python train.py --n_layer=13 --d_model=128 --n_experts=24 --experts_per_token=2 --d_expert=32 --d_shared_expert=64 --activation="geglu" --moe_layers=[4, 5, 6, 7, 8, 9, 10, 11, 12] --router_score="softmax" --normalize_top_k=true --routed_scale=1.0 --balance_loss=0.0115 --balance_bias=false --init_std_router=0.0156 --lr_router=0.00357 --n_head=2 --n_kv_head=2 --head_dim=64 --vocab_size=1024 --norm="rmsnorm" --norm_place="peri" --norm_eps=1e-05 --positions="rope" --rope_base=10000.0 --rope_fraction=1.0 --qk_norm=false --attn_scale=0.125 --tie_embeddings=true --parallel_block=false --extras=["capped logits"] --init="trunc" --init_std_qkv=0.0562 --init_std_o=0.0698 --init_std_up=0.0805 --init_std_down=0.0805 --optimizer="adam_hyperball" --lr=0.00506 --beta1=0.9 --weight_decay=0.0 --lr_head=0.0237 --grad_clip=1.0 --warmup_steps=368 --schedule="wsd" --decay_fraction=1.0 --decay_shape="linear" --final_lr_fraction=0.05 --batch_tokens=131072 --seq_len=1024 --doc_mask=false --train_tokens=543700000 --steps=4149 --dataset="wikipedia_en"
Below are experts of layer 7 (counted from 0) of a mixture-of-experts language model. Rows are named router (the router's row for the expert), gate (a neuron's input weights, with its number), up (a neuron's input weights, with its number) and show model dimensions 64-127. Each number is 500 + 40 x the weight over its row's rms, rounded and kept within 0 to 999. Numbers have three digits each.
After each expert's rows: a language model's description of what the expert responds to; "comes after" lists some tokens at least twice as common just before its tokens as in all text. This comes from a sample of Wikipedia text that the model never trained on. Tokens count by the router's weight.

# expert 14
router:558460498497451483512545448586563521527521430553462472555506525437482527587462550505446469532505532526493472513520454503500459393523527523486569476477452479461483547473528504421515432541477490
gate0:542562542584531495522502519532513523559506530497499492479421518432446536482462489480506458553498427432517555483491461445427501477539460510480527489470569495446472456509548475441448524508505402
up0:487491508499520501548566465541547532517545446480500487471513389481430499434527466514476527525547544539520467492524504516459550492552544533514496500487500559489466457467538492485441533415487523
gate1:469453531570549505427527546486464508536507554577470448505471478539479524536495595469503453475521514504518488485563472552414456536489521488503545497483495562456480464523527512496467423434470509
up1:528463494521540519485457458484494493467460480515490516563475542529432513514462391492572541449505488542484485547552441476535537467506487434548444443533505540420518464536477446500518491536537541
gate2:508534407387489526476483465500584534532537586494480488466428433508508479493460530580477500512446506553516468488567470489509424497517531479512517512521472525514513496435502466508458536572524548
up2:472432567491523440537533578514491500494495526506474464453531495483519480488520486460450432546559497514479438445499473476496478520494491461452541529494542474465530491477476515473450497483476605
gate3:487495449481532494483492578512488453492491566498599597471570509499474451504473439497510516494578514401525471484460494512524486527539500532419448424529439526510478522476507541490430522517509580
up3:548527556442461539538501528541578499456397556473501494555481464496395557556427496541449475549440499480533474430512460515541469482528475521520528432453516494530475464552457493430547528504497530
gate4:541456502585479477494488447514601517500475534592441458495540563423488546612480489475571563521478477501559477490509583469507461477540563451469492460502522540484477506523523517619508525493477477
up4:475559478457537520600561487459533524517475441498527464497514474544534554475480517479477468535439475442487512480512530518577446487518473490449476551528491502435517488529481509468464527536535420
gate5:482431414475474428533511509517501540546526488459588429477463553495535515525482548480485461496511547517490494481456479476523546543499425462514490478516456482540550555460475571468562525450568459
up5:510476557467503480534525519506511436489525423473464450506493517515507475528467477512485496449535491531455446478452508503552549531474502521461462497474460442542490482449430479479545473519591427
gate6:592497577415502478475505442479539472502577484562448537542513537573488478469421491475500482494457551442491458538469493544487467534519468556486450479490493468487469553456478515524458478494529545
up6:422505522492561508463521449521501457503530479536437546456450557458540496502508474454520531568475546495555537485461554508460491468574519502510497504491419471560535528510454499532483488439470451
gate7:507473442523436498481433530511473475432438540516513568457504529544470569553528494469480514466529497505449577495532481506475511571515435541509535560419557499431538557532519554456480493476500502
up7:470452523520479505466464576531488463526542469515514544517543481533518517476563544523477505483475476431462482515555518501544499556464492509524466504463479494463452509558447513597500478470558456
gate8:539485438488528488506565546494524541484504485520455472437444463473510598509456409570495519462390535470520546527469538503485479502492561455453508459546489501565533526488499472485474472554538445
up8:467473492477518453463516568438570449523519505495453481461529506522520444509475552436539511524537432485531428553479488580438480496543463470544457548539535532522519462511506475543501489458528525
gate9:470482496479505512499484568521543509475585437503577498456477523550587511544491554476434529481543537492442468522517527503523514538521562480501525503427487461485475526476524417470504558500527516
up9:501440411502519455468514490509432492429495540583497450507514509496432478484582537461547519483468474415501577502471489407546424460459379517521490507538542494525519512547507533481558500508496505
gate10:512538513563618471510487485481458518499498459470527487518507532521492494489461579435500433510487464526524478475469517545453512512473448480474462476539500504484582539486542534501530468485438476
up10:451506540447518517457505498506431606483530439447481537469462519484439485477459532489482432515511488511455385491497506585443505490478487548497522471534529485452459443465497493441443526480481581
What it handles: Pipe separators between table cells after a name or number, plus semicolons, and, or, and place-name starts like United, South.
comes after: ")", "0", " —", "3", "4", "5"

# expert 0
router:489496478461540526522546531540423523432433534503449512541468483471502581545551419446549531517529482458476425469466483453467499493515497528457467442588553507527510578524513499459569466475476539
gate0:514524530462515526535595515531469456519607466495488507610471492542454512505454498526479573445419478481498453477538463441469518531514508516417494467530509479536550458468503488465519476525440478
up0:489490465517566513519526430467540548440513465462425469540536510580487457530463515463520466483616516487530535484490421526458453535515493521580562486497562530533485495558428517556507550450525435
gate1:472530510484497485568495414464486539471522467471473482566437502533490447522491472503456485474480488541501496525440547502463519480481498453547509460483500470566495571510520454565581546395531463
up1:504546466544500541537535485425463549490486492451447466496456510526525559476475473492511467560541411491516481457537481490530511443519485591530539475481476471569505430528564535475553576545513441
gate2:472544452451457465507518507534488519526482525564464509499516474525497465539515419428427424546522526529491492499503465479514431528525511503510535502524520452605488551467514503425461501457502503
up2:494514441516434492507489452439491522456454506519498516592504480557534566533418452544430488429503488502541427552460465502406534472574497437440543488552542467508463471444474565536575480417503460
gate3:530492470503533479500481496478508483443581421521465556504514562491543519466459523487561575488503491494454521535526597534559589529490459443455469545509527445588518533477519526468512492416466519
up3:502501497525494538443484556422502474499521429422548512516471491557489420472585443541477535484544504516469455606449526487534518443590486452554591485532495451513516577561443476499548548425516489
gate4:596504517543501498499521443588541470535469509539519517466435567554482491450457481459501472503485453508475465524457482533473524496532504535490559539518548489483545481473483450479482407451534563
up4:496456566495555536478490513536547549528483515490456424418504550464562481491507462448561518524453469456425475488439444492458512527527461489498538432523536471543549543499477561473489463462474544
gate5:514528505472430551493504424506518531500464494510476448545516519496502548502533467514488453468421457497495494419512576538507499441436519531476493536523542520559521601471534479511519504564501554
up5:581609469464492520556583494477462512453494438526442465515488491531506487466483539431545513496514440553534466450445551531512572479557500482477509511538475487545444508545491492475532455509540527
gate6:507484447461502464567475464515534485504446503578474514521503538477568567544475508542475480508484501502499463420432469445422536458518482534454521497600555472503504524480478542454486486519501548
up6:518582482464486533467538450503500493488513492508474547435512471572517563419509455569556475418405433482465518507487491508451497538500477494486473466512463531515458496478493435535465454423433499
gate7:527478502538521491486515540511491458429512496463455500540511481489515437520507457516558468557540479517484505489536502501557512555523453565488494564484503547426438536466443414503473592455478452
up7:474503563520493430473521516502474505504489468494535555434456537468472466506472487551433398511535500507561468497506612407456512473571532575540575513456493551541502530511439481486560475501456452
gate8:437463473501528533442474557501480521475548443480466538531457483496603549589464489612426522412465487507534516498496552542505537452475506469453485490523501524570494477422482411490504464539499528
up8:520414464478547541529459476474486479583564490479521565584475507520501498473483473497477534420527433559591469509550451491405486499488450546434534498502504560507517520450435449560521498504538541
gate9:540547511456541575512459519463498525502472472471493534568466546530515572499482585488561466467495479481484464479514529584440499516516425505574448490472556449428460496508541367537478465454568534
up9:540498480467487525447518502489422514513406468538486515465499539541495592484532414469531411404499490547490500474469539479449503547506502523502518496485497526553520509581497441554554484539553487
gate10:472500483550584412475533528516528508499534426471479486540493480514554447516476530434535528504437529473553480523411487446519472469486538583470518525499488548539559510525469570519524523458457458
up10:507504414502487386488588481490546503495549510606504551541438535483501494574523546519477582519507524535473497491450496431499547532443498526538508475498514476470517512527446535439549519388504460
What it handles: Non-initial and middle digits of numbers inside tables and statistics, such as scores, votes and measurements, e.g. 2,3|6|6, −3, 8|0|0 m.
comes after: " ", "1", "2", ".", "3", "–"

# expert 22
router:491532449487513567492573452550487489450536461479534515520483446529495466547474499493494486572438481518502436481489598519542524469480516486505500493492510477515512479490561539520547531470501428
gate0:500597493510489534493523439476551536401488518474519504510507414489474467514526517470455507426461497586460515455522549411577450484511454536535512516498522471511548483451520529525520484455502460
up0:517508513562501544476467437506498543464484523511458529482491436614461517537523518476501523529565506550511516484525512460519507495513521544487483542495569464534523539499437492485470523488439514
gate1:549523536548467435543544528516478486458487440528448542475500464536463484477509573506493528493579476502473523539466546496479486504515516498526486445474510441499516485469549464412584557446492450
up1:454470487471557492534473510490496556525523525549441504533590487488573547531521475487547525437521521469504510576509474551493517467426502458519532458449519390528465480514489449502463459549571504
gate2:533575515535476503476559527488512450424578511498474481547517484495474584553411469507531498472549463532432506525542523554506505561449531517488488508540458504482422461476458536509475525464490463
up2:468495574519475475548476492444497498494421531580476516472450504531517451521568506453460542560524548513489527504549521444448479501494532481431485467568474438575560488473491505433426543554510518
gate3:564498463494543542522505560500540460468507424491475488535466511575504440525522550493501438515511519541497531432516538525521471422531576439522546498511527527519451441486461579452590513551496464
up3:523507481500507558506471481498446428468503452514485516404486501485478566453465476432451479478468535545496468453560526560544579536563521542440468460494434463517469512462474493451494542507513558
gate4:536569476500483475498519496532551553479531518437442545514499424510512516619521478526514498398517518470468464483504531550484457540548466494516484540505531566460490532473527529493464486434469506
up4:533498555505491563433530498602465584477509516577523478541553498521507531421545502438526495528532510538462432512442475435489485478404485459535443475477443473460507473516530516525478526481545411
gate5:479462511524485467478510538507516482467535482567462466492493520490419496512406498517500539502511569512558501486546493471482543475476536457436463526455494500562531534497469526534509522508478506
up5:487586506477433481507500520471471449519419523515466524465500478513497557460524513452442517509524489568386547544526456471452443478476500574456490546512532521526450533505450473533537498476585564
gate6:460489459517489433520439531522539550456435531549455494537542558492446468465469464488457506538539461583529547470449454509441563491586593529533476526464550490478404506491516536465551499474487525
up6:502560584478454524471486521527424433530515478537538472440544499597532498449430471522561473522468540481520470453545517516465426468498508523541481469450446468486445560542413412454529577452547485
gate7:504483531458535510570508466526434508478511563502566543530490455436544510521479532497518619518499492515529490545559498465471428471561525484565531456424491511445585521522508481547479434455491497
up7:497476457483524481569544436514464472487562486539488384543545542411501555505478550449438580531503508488496506503546498493540571467497473525515551468484574439500542519475501507547537445458493508
gate8:474529549555548500492514482460474464490526433405507443505539488493428441535443510529484517583488555494498480514521524538484489463482519550555550513553514477542498484505467482494486460495450487
up8:523505479537514536483582472459479481550499503491522527446413526505495538504461513465508458523497480594500468421503485601473533500523473512594506519532527453432495451490551533465504488565457528
gate9:510518505491481534455555503507499493539507511562437493464482487508514493548504463509507488532491473523518501493475534534496571524532612515480505508508510589528518475475471522476530479525497491
up9:461501566456470494441535582548487548488531532548439503524469549477585504465520566481462505559466544490574513532533470452529489459514517493417471525528552479497560458511497498542522478479485451
gate10:596544467460498503470506514501498493516480471538527554462448472507522449529511474524406488488558484483501483496490462543415496536459539524427521459560462481516512508489506515530564537534486502
up10:523558458392518565466542432520478555536503474474494492497528479484473519538459536546481485504443476481505475434461519492507518509548506524542526498462524489515463424411474478495568454462517498
What it handles: Word-initial single lowercase letters or short onsets after the, a, and, such as f(iction), p(hase), m(illion), n(orth), and et.
comes after: " the", ".", " a", "-", " and", " The"

# expert 12
router:396458480488473446544525510520454566463441481561470430530574420497484528509493489515392571495501492495504519509465513521481462565548530502448475498499499464532472537557522480413453475466493496
gate0:460579439464540532492493470504514495465461514476508597462490537508500484417452425518493549537547466460494509468571574540450570484525468503440509515450473469483416500526499479577555521471458480
up0:514499558500543505456482451482527507556505475443510549485527517544458487448478526565483468420471436571506540486471451497493445456461510512507537490442515571541542452482516538513363529484441499
gate1:502496534520467540483557535488476587514492559513511501507565476456512581532519525501527508591400506573542522450446496452518521529484535513491579439477493583507541492519498476451477473481548525
up1:489483476453553465510482517517495413416457532539464562491516476605471518437476546519484476561485455505503509408456560477512478494484526560416453549493514518460493436494509487508522466516434552
gate2:429551471394522511485454495510489494505569437476468435447431422504557440551531482518448516507465475452479583502507546545531497507489471567493579466467493513590569478523508444488474478519522501
up2:476562452419485508497564379486514528517517477555513454482517462481540560469554530500527555465500569563484604416455521502544496489464497536536486499533484509492502564498497532491507495434555526
gate3:549516493399453487538444472522481531510582546520448403455538533519551510544505475470460468549486511481487523558488499507509515518479535530488574493587452517519496527519529477516464471473520546
up3:473533520602474443596537530534469496476515590522516528534481434529499535528534515458532560579566552435497425488553495501517562453476485502500491506511501451512459456486499512418475491456506482
gate4:557439554555533527507553529534495458463520480538480441534525504506498455461467469429452478540525511442536535450527537454530487527513484527472447556545503476493516476466452506458456482539492590
up4:542496461483527537470476503537476427522535428513437453481452573515540572441510470468412571411510506474434517499477469543454495448423518497523426545509464479527582526480468506516548488489486519
gate5:498537561496520572454496568527441429481440447475536508524463530486496508470479492546488506560504478457488537532465534568518563476441482488518463529567587443503516390493535528511536494535503427
up5:545467512486493512449493413554536543526499454494506559517556520479476497449472421549558511475553492554533458411532519465485442471521484476589507550430517517510430498492548400485477575457475557
gate6:480584456463524549458418493489508502501507481547483478531542501482464528483477550553594520474506528509482574413494512439475495455471615510535527474548532515413459515529484573535553546533580481
up6:478520552538418425529546487486484452506498458549482520480455495537434500477506500545546565479514577468448513444464427410533569534530513465527524507537521502523494615520464514530515538472493508
gate7:446538513485508442481459491553526503460438491499501500492450407508487549525555534548478525480467525496511547504517577564469512568537439516413509492470506533526473500498385501552435464527501519
up7:494481511471465573468498473482519462479501550450471491491494533550503483427466487525495455479480481495491513435503535542468497473483461463514536528436461542593564485469524578470539492597538473
gate8:507496504498467497535533525503519521509526449519434555493508564528532464511499462432579590485549538495442485513507485454497495462470518501512459568508530482428478525511503441569525565510508551
up8:503470431521449545454479481501490499471523524514476538466381497507492480519456538532560449467469535496489590437508550469556489517514449554419422529502484480506503501518486487488445430506512494
gate9:525482557521516520541486502466568508500501526472530507515585511483503557493489484481542544474530481532456439496568495510419516509428472408570461470522506511486523476487432526477506586512495456
up9:502488419572495507576511449487484502458479456535562412511507575489524479476547528477447539489462487550446570470444508545519458522535419538485427443568469474493522524514506512483477465450471483
gate10:507471505494487455511509461532494469521579466495470581483496462511505449470479456529617537442538448508464509471600603479508508512524465478574479498402535534471480531503527493465446481505502539
up10:521533538471459515481515501480530504518407501463454513492530404513452474483503460414479430516539458478540462491477480522476460477499504530443546505470424511563520417571559471541515557517507498
What it handles: Function words after a verb or noun, mainly of, in, to, for, from, was, with, by, before the, a, his.
comes after: "ed", "s", ",", "ing", "es", "ation"

# expert 21
router:490555438441490469473545481490538552484496451514449554527485499456499458539501554476502473394499493457558475448480455503492500472525533492485520516514442511560505513466465622575433485507479511
gate0:491491463430533507471564498457520461501558530497415484558440434604499590513499530496532485482558471487543510481486421499461541514483490520561478494465544453424533447465472573495511469430560487
up0:459494438514504513524489481482442521487536569472483501530459460513440501493471487480480455572452490467514472480493506480527443390463473484469526527466472544520551418489507474505494450498540454
gate1:540500382496480487425570455486473524540481540553517498553513586568550443444555536486488604445476473514529518503516546480492477462482484455486567453472515487447500486545404460463459530527482507
up1:516463547557511467558483511487529457454447533454456434521511498569480496497470476450452419501614479532518471513507534497462465553453576561514472437399523468443484498461501518515519431560540477
gate2:471586577519436509497512513427522527414458453546574444500490529495478594471523457500505527489594501468506511513507502511446472498495514498524409606468595511566474503523541464549462466576514502
up2:459480555480510522491489566539491538539530514464544525508514486475539531530502551514465516477444515515526463541497522520518485544487551462427506492545465414490516527469469422491447484481479471
gate3:528470540531587440490552485505456468456481568484502518525447538454474464423479514370521523517532520509471515439469560538507513451552519485488525535511568544438472467540542495541532470474480565
up3:517555504497508481502513497501522512525545566477534481446467466518480452479461454551537408541538436524537571540475566541527558516469460452485524421490436541491558471427518493463447441588478533
gate4:488488515473460525514487510475517544458528456524506568494534518517505504507490466518515543469498499498516485485549509555486440412480511430375450522467535469574562461576501523476478567538556500
up4:407508539534478582500413503526495432499462538460534572558450560496414514464449518460488466444434566534486520465539521480525541439500483473565490496502553464485403505562518453463555541459515507
gate5:501438511512509506549542500473465507401424515476433528503521512460458417557455503469514441554459581487489562571506442560442510532567564506551562556472448458464459514414489533469532488480478605
up5:487534537500543526439493467495542477522527540531453466524475504531577516456557564544537515449514471563525553481591547557509521523532443527548532481491530468535500504517484492496538467499481454
gate6:467434547507503499459527525538496548586428529566452602485502491579560465535491533469506446470525562538456478506477493552504566494514505511505490584461579556481503482534493486482548523505456501
up6:487494477497451531485456479510428508523462512519517413470507508429571489512468517491509481524431537480529558525495556496530524524536473431512518532534493426490565482454608469547484523497477524
gate7:549499476448498502428478482420527489505496494532579508471441562512615531499518466509473601507510506483551518471509469552546463517392520443396485495499454523568585480527546499481519489523466518
up7:568499524465521524590445514520480526479476477538492421516513444433514473522476436622513455573523465508467526511455493504507494459558478574464471476543477508510464563461511433518516490582508485
gate8:567436509456431544503427532443506511517499516434503458486499490432589518493472523498476594421481529535518538464353538517514519482517584539486588487462486557571492464439427500485492521517522510
up8:482489539577537512541513518510504463433453475499462550473487452525441479504538470591567474505451470482457490538571474565493491412560569450567442482482534395512547488497581506547480497464504537
gate9:470440450536503519582467483445538573502537475467520551538573537462512485477441500475480456519531504494518541507489551521481592551421515493525506450411495486553546510490476560476505567525529452
up9:504509471498524521486627443435547453494490474548469458578481483510473488488544488500489552508488441452435510531600491454510567504496532503498523445561528494521480472470513485524564595472490512
gate10:528475505534506514500481422551470514528516445539518585466521479546486491552454521491461445474483496482477515439552566498453442543463579511490510482543510480506576505465507532547457544517505582
up10:489546491524527505449505477489524500447520429439464464460509413524442530574562515595488461521498529463570542518462528450516476459416450439501522530529534471476481524494505467489508497542462446
What it handles: Word-starting pieces beginning with consonants like ch, st, w, l, b, c, usually after the, a or a pipe: chairman, state, wife.
comes after: " the", " a", " and", ",", " was", " in"

# expert 10
router:486468493509486493542447542564515450496554612540534523517532411482465428494477499491437492521513488489509571527483512447550518545492507511508541456501521492544521563510537591479442431528534526
gate0:459442539534507526436475515412483454512514413572459503445494489484563526582521468445465440474500493516555486508558511538436570515504475509466549503504514495524495485575470511546514477456516435
up0:482542530463490591512478524440502505534552478530472481492492461495543540513469529524456416495472499478479477464419485511540548515473489499530486521547490439435512546499498533473478517562479468
gate1:556495442580550474520489517487482380447542514506475506502532446516571456509442484491568544522526490498516462516476498483464512548485491564489462483460432529534503453466500500564453546579478440
up1:473454500509461544503409491484506471520507494515497507498521389512419466458483542517517498508492472388495548531508446426536501495454452481496533494432446499538503467533458512472488554546495450
gate2:506453520544427440539473526497531487456535549576524531530544558501481438553510453452511436452482559483539479510552479481515525514439490525508563531560478480568533455574458553518476523494497460
up2:494526514433442545507560482521463448508524484498477463427555471549477496533498503548491474542506553531572494490495517495539450532454485478446513486578471467450523567535521506508514471484503528
gate3:509507494535563459547461567472500455452539458545469591532524464468486440439483491462532454477556529546528528469445528477575508511513496438485476480488447534530428446528475538486549542499451569
up3:519483487477527519466490440499484514476477482514477544592524543543488467458517499452504469545501532479528442479537486465540477465579558494542568579473588438437510510569517487563488491419505431
gate4:532483455543484509450541580501522439546462503490544492509623473486539543533420443520477511400556512496474484480503558518529437477475532485537442479577524528554428533491433438481507528528529541
up4:485516408492458520515524478499495493531545480508546481494555499543549533514499551518530500502524525482441541479455513562522442538509438524542466495612413479574451526535491471491513530383517517
gate5:473469399495466515507535512524539494474513506549450473511549451508473495485514516492513543444584527417526419500506538467504487479523528428452494505588480496549403466543465517483473559507538543
up5:548419527466499498498549515470497495472477585519456532466453514527427517431516542475485467482499446511526465460480553488549455502524426477491518555527546523543560426489433518508573536493507543
gate6:569489587561448502521504489514407455513468494485504515483448554476372564558447461525491457469501458410511550442495480552420419506475473507537435534479569521506450531533487514438516486516497499
up6:414472415511468472449496479583516460467540460502556513515449528526485496525477518472500531560494552506477489510480522458506586542484444480502551486467487465459504492468585501455465501528497444
gate7:469478463482505532478489504506551571463461485482444550546432526436484514518452453486558535490456509498554466490462461528500520473475406543552552479440515521537518453571539506565420528512523461
up7:494517468486530482560504542483558501540538482495466536521405570452529501473544525472489436560604569552462486503574464529413576475530471534526486500546496492547494525489507496511568487505526561
gate8:526440462473539519565522451481572474524492478494502461451528495508499569521499535523475499510479512580448428470557455516477505456474407562482500468449492470476520495427440576514518415481534522
up8:491556470485437510579480501410561491491498444515502470499459477511477535523502491513476530439443553394470494535479532453508465490426465549605526450541485488542469482515490530474489508540496470
gate9:495456492429493453495516461398499459516478490515497461479470440484525465482496510460438457509480470528507448511481502512460427572504461435451519560484465532533520524444515502525507488441496641
up9:570538513470516482528564435568457444475438592511476470511588489547472543440499488472524488511458520493530505468464497511532464467474524432489492501465473455520480468524497523461459511449518529
gate10:478594520499471493493544571474557466514472508503503509453505461560453469475542475463509436614484479489456445375511443449459500498456441513493440520585536508555561524464461527538469503520522476
up10:520465457530449509513465578521523470519473474551488480573497485431422454538505539482467447494559468458579550560543491471494570468560509508545501529518501534497464460486568514489523524494520473
What it handles: The and a at phrase starts, and list dashes, pipes, headings marks beginning lines, such as - The Duke, | 9, ===.
comes after: " |\n", "\n", " of", ")\n", " in", "-"

# expert 16
router:501425452500456508483442536466448501469498550473536528490484520568545479500473467523530536432510534515564515607442538450463520478477458438488491517471531517512539506556468531506535432613506533
gate0:516511564432475520456516500487500485500494503508488537552524512528492506526523524549424545511537499562475519509505562506496512512553533426487491375506523493481556534517517519474477579519495520
up0:459512441492551488522502490492504452431509460458530509469499419473494473532462516536519507524505549485518531505560458533547536471550488620530477466480453507593466483491553526510498473524503509
gate1:433474474530510426501567590492518502535497508601540435577528501503508484609485591544439493497454507511496559504508513582530473464424485469526480530494526444482510455545498460531506500464591512
up1:508462541592475524484435518454506482469494434477421538541561445456458499424485497486499461534512496516548488448495418529528493497453524549525494525471453558518443497493539499529515534492572468
gate2:462440462538496471558498573502517590481528490470480446531464421486551542498553468497430514593532461520476517465536567484525504426477522547477524537465469533502556561492511574438481469512524514
up2:546545535508434586524566504517494479485508472568494530589498489475482537488513493500478511448502499463492495445460554516547478570460459457571453467424510507545518518433468403566471495506542481
gate3:491521481526515512469511485552546516523457577487476495468462547490523422514446406512407493477527475538606441468433525441520504490603478479523518496553520568550453483467489522518481465542529533
up3:508511458535466460557501596512518513511534483506494456541505469461508466528475481513475404554525566501515516431445513487614582513542517483424524512487490455545468420503468567467463536591511482
gate4:443461467436457598547478533447449565582492545543483494445509502535541543438532455504495523514484474565529483519460444467428454477476520465513531499471535509488522459459370528500487466435480539
up4:491516534493541459534506467424519517517515509513492456517531525645480495489494488509527545473531480540518472478486563535538411535423448399556496550477546573504509483489518502455552483458511547
gate5:557529478534515501461525496450497505477495490476575499489440433468506518465494484524510586468466500531467487579488452508511562553468485420517472582502526580541495554490497443494453556423457539
up5:481555522497461467524523501564527542453470528533472506510503488516484519465543533472555454512523426500472572456563505546551419501533446534504499426515428507527509509509551445498440571483536490
gate6:522541515487468463544487508521520544398555549517538469545547529445390534531599461496549475490477519507433433582497471517523482453408517566527555475581544519443525452470510529503489543470483496
up6:528518470479539525484420536404490548572444482507536506495488472484581514509481460530444512539488461535554502492516426481519476416505547511552515484458466517450523529534475518457526502466475521
gate7:504482548600420449514486532451449448531558507578501561459536524536495476521485492504460506465575555548554550386474548443468526489543577501500496537441513499570536457510501545460513477541487448
up7:487485383551546512464463521541479458434497626533513502566494497495473510527568493476516458492486503521449504512515514494528527469596580515501530449486480456422473520471532460495492452479513491
gate8:603534493587433511491490462514501484518476466500461536425476478571547576503496521499501567467551522517506507494576465506574484433474444459492506496431532455485437399525447607505506498542536471
up8:481505514514417524561406468471495468412488439503517569498570464528513518484521475445538535518518527503489579465490446441519512480501486493527526468492501498508497436546563571509502509538547519
gate9:540466505461546450500538565497558561495464511481446466528563475508465482560474489486414539522453496505447511547511480487477481434567533501451524479481388448479502463466459504529468517523514462
up9:488485501503524423542528550520376503539546555482498472527502569582521499483510485500515494497489531484492469561524497538524467478537429497451440420509534455506475501499499526468563419506495533
gate10:496500472552483603563478519499467529443498517482505479508513511509537535486524466487450507495509447517529514611468457559487509473513479497543505472606499451430426477563518434523560506467572502
up10:535621611483395551455473476491467474428559417461470571507498449526478556434469538506449492492508463500483501476559535529555450483511533491512534524434501490490447420489520548444499502550517500
What it handles: Digits of years and dates, especially the final digits of 19xx years, date spaces and en dashes in year ranges, e.g. 197|1|, 2005–2007.
comes after: "1", " ", "2", "0", "9", "8"

# expert 11
router:543530536505525485460442441491388503480437432484554498478468547451494518470541506521508466538483533507505487464539475527515470516521551543553474498503437532506449486490480485522491556426516556
gate0:495460562466431470502437500599501470506511538465452492444440480495533467457505504526482539523415505569463502543456526423532497536553512482533465454432490465473519501519497529445512480517440566
up0:443442476543524441419456491560561445486483567479441502475533471437461538559493508557486523468533466441508490520458541517489466542469521403545486507431498503499474427521485551547448497499505474
gate1:496480490512526601502503509497452518520411581530505503423521501540503480473514498554541447610476531481442493494497441545474461536431482505483464503423521507472472437462488484529501514536412510
up1:433460526546521453477510524459478495464427497565517476505498524517538527511552593487518455487499496511417521493536564522496522615493553535449509432491485472488402459500557437503486490505521531
gate2:525452521555519552488459471555488518544491476578466551522479529541467554502430489482513497511435467536421471526495529596514560497520557516593506519484531466502464453481484437490488514503499417
up2:419508544472533511511469447486498515444515474467459448444447526492525536547488481463552508495509501412545504504474506512475510489493437470534497514563525481503426570507472515512481554507491515
gate3:472529496489533512436490521487541485412476505488493496464546526544553512441444486451547490468531476468463541446514547449437499538439521551515542487588474536508530437523475518462470452491497467
up3:381538492532482452509493514497452482460494529475485529553526443463558470499530467519564568484568499552522481559498506528526432591488472461504547544426480464527442530438507520493438471526486422
gate4:506497493480500577467498566517546531489479513588489526516532538424469493445456513504492418524525489454474449539473453452384544476513473499547504551562487511488472545570528526517537544512514496
up4:499523471570489474495537447523593478456543474466477522573601409571491551497521554486541459499490421546522519564486508536530428460492503566455500518495426523577537500541414444470464460538473540
gate5:424452514483572485489495440556452442501482543507567509486490473460445515509524523492561492565497479511537540488490476499559476542477518435433451479459532454422506512525526517528465468502426487
up5:485504462441462520476403470488542569524461511544595488519484509443497416506514521476554477454428515534524483468497472502422423517515568506488486413497505422504526459451502526535572557505502486
gate6:474552501410490466427549475530485553483514469493407507521540521493534453457580500434489497557499460480596522457484515510473528463535589487506573492456525444514461556524516573483458490476482596
up6:489513527503465531510433557421454471563515520507556532460490520532569543439504559570490521499531521478431554495566486472441476572498485464449501483510479465532483466461486498443562524533496498
gate7:483480438445460543494522577532475469544516468442436488475488479461561461461531532441424374512531496538570571527493495493546453515534468482579535540472465533524579542512446523497523512524487472
up7:538453407545519567522548565560485569536494424512460498471514543489494436474577496491470477522479526510549480490459489481509558542503488547519518539531469513459534516553462528495546532531511500
gate8:491444505521479555461571513462553462510483555525457466503548476528503536497475463483558526523464514561489474534469556510487504514548507499552494548478538538494505544500476532553506472496434489
up8:484567502487486491496518438564563367494540441546515515502515532490515492451530419495501478469514459535492488540537568480467468479487563567500538529481520572520546512511511544450476495538554538
gate9:448486385488526442539471512470418478494536539518572515490566529493522447542511461421374482481485497522564546494572495536524515535444576496525506468483536552488524520437512501440513528497540523
up9:495462486515507460501457457544454445474470465481508538504484504429460504511545490475554492528462484536544609493503445492510517522415545485497483485534514442480412492405512504481542501462572479
gate10:518489508506449494442545470491503586441510473464494477463572495499518482543405483445512430492498415463545490506527508511536483485535527527553499552450470533562488508538482551511477534492476455
up10:556480523494475517514443516464485504536479467365561524545477538586439505434543535552558522500502439468512499484537572506461480486518471422486532515499509518467541503486499472527487478472550543
What it handles: Raw bytes of Greek, Chinese and accented letters, table separator rows, superscripts and coordinate symbols, plus pieces like t, at.
comes after: " |", "|", "|---|---|---|---", " m", " re", " pe"